config.toml
balance_bias = false
router_noise = 0.3
norm_place = "pre"
norm_eps = 1e-05
rope_fraction = 1.0
tie_word_embeddings = false
parallel_block = false
init_std_up = 0.0382
beta1 = 0.9
lr_head = 0.00603
warmup_steps = 452
schedule = "wsd"
decay_fraction = 0.913
z_loss = 0.0001
Below are experts of layer 6 (counted from 0) of a mixture-of-experts language model. Rows are named router (the router's row for the expert), gate (a neuron's input weights, with its number), up (a neuron's input weights, with its number) and show model dimensions 0-255. Each number is 500 + 25 x the weight over its row's rms, rounded and kept within 0 to 999. Numbers have three digits each.
Before each expert's rows: a language model's description of what the expert responds to. This comes from a sample of Wikipedia text that the model never trained on.

# expert 27
What it handles: Opening parenthesis, en dash, opening quote, slash, line breaks and section heading marks in prose and lists.
router:494473473494537520490476504503486504514534461460513509506554505504500520508476534500463492514556520502503500507468530482478507494488471498530537442460482488478499506467496514442532524500509544487480503552489505475511526457525520539551518512483489488481544481466510509473488474510511512510516473478482480489485517525451520490486519508484489497512544522515519494530545492513529506457469494483513499507484502507477505510473483494545453482520453511557473448481490530496487490491513482491476535465477494483512493489506502520495528491470477477506513508510510486544517468467473479505458536458477520523548479493466530477517475539465510484458485496501501515496510482464501463479535463523479447501537464484488469485517523531497477486491475494512459482541547548442492520464449494
gate2:493507509493564513514505484468530505544524480465549498534469453508492510465481538521486522487499494521504518518538485493513517540496517516544501528473502493487531537480493512457488483470492482495520517510529499474519486477485484511481518461471489487461524515508515481482471472496514470530517472527499510459460494503484503520504507503497470506477493464550458501513504463516510502474524464454486510491528493503484538492460499492523477465491491509493532476473513553492491482437454520505503482461515539508432501538483506464466504469487503461449502549537526500513467531501467496513512498530560523486467529544499485469518487543497512468508492528554467523506515496458507486528496503524476496501503465462498497484489457536511458544490483524464476471482513492473530538480465483
up2:510489487477497525535458495497517492455508539548472482501494476506496506471492501493444506452507492496529512501525512501464477549495526495527480493467527542476535512462483493473499468467520491525464503498457468503488516520526471466504545498448513502451538475444520478520510506460550509533497465510486480494505510502461490557452544510463506498538468500519482484507529484509520476534516459484537474509466524514508503495462488524493503517506464501517500464455511477504515478513551522480483508503476531466496513466539497457474500505486476497534520477495516514504545513485487502473515478478511547492552502535492527475528504497493479481519481510472534523471491522530479539492475456522486554521528521469504469520477507454500515475535500514490518533467527484494456456492489513
gate3:513496539525528483519500523485514461485550471508510470500517484477520523485473537563488488464499521510535503484477500512512558500497456478542541474458465479505504538522502528489533514488485502510556483475527487450544498458512505527521491535534529517505468469462486515476459477534525524460521526458524547513530488518445507504458510533488479471525532506514485470490486448485524513476512528480457519494521482505478514482485517487507497519546490515493525506530489534487468529470456527502477514485483508465496514532454504512490514484497475480548544481519508463550489491493509525506489500504466507523514538489506466515519511548532479513510504489531484515527500498521467472544521480480504531487518519523470499474483448475499480518500518534541519470486532481502490542479475502
up3:507507515541522471577496516506505522471500512497480462481514483469524514487492517467534469512494510508510523544497475504493525452484529525505511480524474505533512488510491496528478482502446471499512482491501479493515516502548487511503475531535517533452492445465496468508505480503501510495505465536525516508496485490503449500484470520539512507491499496452463514522496437518478513491531471506472537486541482514474503551487488475550494516489524502508486529542490510507529545461523498519467508486484519497463524523511521477495485456558475474471530503503558500508487526469488471485494523469508490480474510461529493521504531462551547485494496497470512469501484488511507502540537505511516553463491484484469558474527498497478498542502560499544496478459507528470549511524510490
gate4:505520520501521485540542508521490509516502497512504500489520497532525534517465498529511511492533521532479472454473452497462516511507517497514464504499479480510530509487521497488525502555512500511540541465524500504509468479478503475442499434474495483451465528482503484501469483517503495513470478453565533529469496465491474521508489510498472517489526482529488512499539487481500523485476437522512483520492491512554509486508534484512520451524502480533542526522531498475493510492476521494507557501534478516502496494443508487545504451479485549538504538465479460543524528519519511460515473498545545512466479532515480466470483493489475542534487498530490490537517504500517485515466527484524480507479485496499487544531504521467485540480508500496493473511474461520493488530465538
up4:474466484487439517461516492544479504549529475509461481486491512525514546507474504540522531469468498536491463484471506515515524470476481484512452480512466538520482463509536488491468510542467464504499508492510519487491453507490487514491506512454513507490471468513509474488475502491538544510505488510498493523507504472510536446474450564538496530451487481495481536473508532486506486473537466528506523515520512516547494487488477522463543501490495483494487500487496514460481493485527544481473481484475518515475492539494525498515486472495453545486494521504485489520527495521462454568467482512504530511488547487542466529465526520490482494518484479543524512488523465507488455491472516466535510495488464481480505469516469531512484531474512504503469483493476466536496527489493533

# expert 23
What it handles: Ending pieces that finish nouns, including plural -s, -ers, -ations, -ment, -ings, plus nouns like years, time, life, as in disputes, streets.
router:481521453469511486507503541484495478557538485502508493504526514526525492507522507499535473531514428466530494449500547489470494491518549533460530512510508462502497455502534499499535521508463524462499521506509464485469452499473549506512480506509543504469457542501506503462535490522517469473506550496500515476508516482505470480526495527507515493505496518490487494482452513492455486501511499528505490535479470510550502515479515448517501549516460479479489474525512479493461557476492445462534491463472497547492477481489504533512517498516532524507556534478452487512499496463532493487494462554478490482471503450506469499479487488486502486515517494473465495499501493520498558528506485507496503507483508527454482495506475528487515499514476498484502458484493553482483524505525492
gate2:477459517447509486532516506489500496500492491549512492489525516504505505501451476515521479492494511538524457483548505522488525495477464534522510569498491477492476509528502478432478536515491484530462567487502493508530500458498482481513490461513501495467511489479502490498516493477544541493470520534514515478486484505501482469492490548503507503472505496489521459509450522505526497543510473488456539499489520462511501438475502500525496488518502481519497499468467494531516539504500513498505524498522521503473478448462444503456533514541484508552497451481455503513474505535483533477485461513500469530534522484471503487510478503495477535526489527508517486534487541436468456509484535524443482533514514514483456524489476497519504485479461526484508468499496515469497499487458496
up2:507536543484463520487480521515482489480510518511457494503504498489476490477489505486496491482522493529469477504484512447473516515503521546528477525520538493469527485474497510553528498529482522512459488480464463510455508482502524441514550474507490471507482502486528502537470528488506519475506538510477549496483465484456483483498499541476474500476476535525501485485534547508495509475502456518522497474537458504543503467467475494502482472506469507468533478504464523482508537574494487449504512516529506456547522503490503517507516503478522470502484479516553472466531516490533501500498472488493496531514514535547495494533496547519495537515491486517552479510484481534499507487438479449464454515496523493510526506462510513511533503478502460523484509483514536494525458457512508
gate3:512491556492493509493472494514524516491490519542459481515515477471503493488488519458524531516534441529535466514477508497511484527501522453502475506489492506480481492483474472525467529470502520539532537504491531473497488521476484473503493490506542466540526481506511502435516490468520522480530481458511506442476502505497520521511458488516507494497509494516490490503502483504511494528497509469463517492482510465506475532506512471531516475444490502496506461543456495507515451489501517518458498496537484496485516485496499524469453447487503468486486533492485486507496506557499513498478477431522504487470474494513564506514492480494493506538481537518462484535524476488527478515529544470464499537544521477487528507550484544442484547474460483496506483545492463514488499534457508
up3:471446485458498517511536514486458491465471509508510479501527470489479472484519480495518483459529522458498495475534502479511533527497483481525485479472533507494453547516522501490530498535510493522534477491523497479474489458465491545516484515486482516554479473536499511519488454456511519497525517539529464498489462525486501520534522496501507553463525501473506487468511508516546495468537494481516488517508515476442540505483478503520507503510508498503489455485516506521515507512552478511495527511564506478528459481508502523482501503491496504469475530498504510517494463537479516499499573503497517474448544525489542476499490505483515521485512495469487490560523531529537519539486513502507473502460472429493507508462546528503521553482518476512490485503503453499524532522534502
gate4:512525510536529489494495506478527506528485495452515543524498510533484467545496431519483502504526486479483559507499554479504494519504472466516503469497492498464483488499466498484553488537474502510456527502514531496538499466490505467473530552503511500474547463478509549499476519489484499497494497504476519496527540491528494507511501473446489490505526494496496500496505472466486535500473483495530478505501489489480518497522475469472538448490516542501501476550445451543513533517527488508501498467482525517519464510523475518520484492490465462496492537543538464510471529478510526534506477543488498488494501475540543495481528471527486498505537499507510458466487463522562514503510459494461523488451488480480510462459497508509477507500513498484456541500500505547514516535459491
up4:471487509526556505492506550500511514493460541527540524460464530511490468492537543510452478487499486525483479527490472482514508507469514492512492478451521523547454501494486479470469521556495499506524498473510508504459499499508444513520452507468510532507525547508503467535512480502515480477508457512539493517524491512516493521490485476511507506488529515534493508489495510507430497507517471488473473489518543544485541456507468502507513540520507523485458486475518464510514482499519516521540515525457496532528481528507524455494525470499498474539526508505492487442485489560495521499495552501489538546481551501507490547474516497530525500506503481513489486529511540491537561497529511494474496494476518544471476487545480467507486469506495491482458479475508521509516517491533499

# expert 10
What it handles: Early pieces of scientific and technical words in taxonomy, chemistry and biology, e.g. Micro-c-occales, ph-yl-ogenies, Hydro-x-ybutanoic.
router:485486533499488512471474458473488479476458549507495470505486452455514509522464470539470498503469439553484495522514497511493516519527493463521491496505489539552490483501469450506489507494518513511509511439478525493501468504500480482482522486538495521483535505531477503462493494515518493536492460501497501458516511467520483528512478513526478518561541486516524503509551507485535485542550477508470467507487454493480492511479532446504466451464506541509503544533536501483518454484468493534471507474476489464491532497488502493490496504529501517496467489468513501511518484530496506465471525486481476528456499504439538442504545519502461500528538494537485488512506505510492486482519530510537500498516488482523496504526522491536485553476477495490504478522505456486484490491455507
gate0:516514582516474508534526489439506505489472534502493508487470488508505502455475529498522476477482442503509459435464459469479549526528494474535468526526514514514494546536488515515524483524503495483488519450520485546528513528497484514484489480481540527516517516537464571492526468492515487529527501478489483505534548467499470493477491497496533549540516502460531509508476500508484492476528463515460539473507470492482500492506478493526459492464520480465496501517515502460483456524496520469470516479486524471499506500514499519513528494533495499479448510490464476484480482491526492485504513526505490496495474463494511480551509523530489555486491479509511498485525474472553484511485495487515497511503529491514490540525496527510487520458505489522547527536510481464540491457491506
up0:504526513490499493536508513485501470462494473540474509492436506495495503452496500529465517527521475494508481501533499567506491525501498477541502496501517494503484520534466536508493548515545501514483519486495483500489536477510488462475477489483537494497489508500486515511480515513468496517549491452530482479550505479545489480513519517513509527492461468541502437508505513494481488520491473503495533469499496490484487484496494477503480482497508487517546535484506482486452493552501479494526505476514517511521489505478537536535495461508477466484486503525478533473510526541547489493433547505462513473452508536478476525540517477519517483527560496483533543469493477486501493517559516517454502470535459497487520512484530559504455472458484478521486500509471474509473516553471515
gate1:498500450492511485455496452484527492449511540507492500467523512485465470439500479560491545466504518506499463452465479466475507520470492476514503499515481530521488500444472469495520484518498527503495528519514496488501491514495531489479545528485525479480513472438471478477473499480533522503466481494486529492537499536506536517473516520475494503514490523493466492451518529509498503513487465466502469527517472494504512457456487460470473437462520505476488491533494515542475450466525508460519476525465462530469500491504520487480482470475478524487529499505463501505502479504471491556506528476474496459492499480542488487523489490525466516529525530532513554529503542514519495529502506514494469505465526522480513499520539529543472522529501531478521504480491487499465522482519492
up1:460510521523464465488493517478545476494545559492486484477553504523460486520496506487494487459447464491492488476489494480490520491497521449464494485524462484509467476478461492497533516526533482488521520529472531495569462463487502505509484510476473466518445521473462520499527501517496497500462503456473527457474490508472485521549507447524500504507463458527527473464507484522479433475490522472509522483506497503486482486500501498493526465512536522521474491469466508501543474461493518487488453485497510505476527494523506466492552539448532467490474487472518496451497512490525504525540509454486488487476504486491498479497521551505475469476492498486503500458475459454499487472486483485507500516465527494509502511454493553513518518498492516495486513457480500489491474516489512
gate2:497468507494483477475537495507510470526474476551538499472514486481523465517483516480486515480527522503487493495525435516473524481498489482500487513479531505539538539477465449500474510529528540482510488465489473480480523512493508452517474441493528503488537503484511491508488507527497456585480478475518534479504511514500463523498476487546510508555553478484486500487499502514502480530512499512463481509487466489477507528514487506542494488504534522532508525481503518516507454509475449513473466468464504512524527476445529528472500492475531464468536480487497486467498513493473530503474504483523467515457501467461523457511532515532504488520466532550496518509508535498478521494544526494504476456470463508524500508526520474478509524486496515473505502540481527504521535513466442
up2:499523508505502487482495529553503501481522524470493515473502475553526505487485515520466510549476519518509517550523505518469445533458455495496510519482464468473515469542492475468548489531473483503533504501488445501518562521518508509482489490519500535505479496525515525552492496484524541536491529512468483495484498545477495514482467468508474483471492478488467511506513493547526485483522502466532497484470513480546510483466477503492533519526500462512491503435481489512498497529491499473493494465484470534489560491482501527488521506531498516479475492468526510475548486487470508509532489538515516502537507512537496468512517497511518501466451522482554529465459509454503499549521458495482502495555468510488450497508496450489513495511510471453469505477527506493490469468504524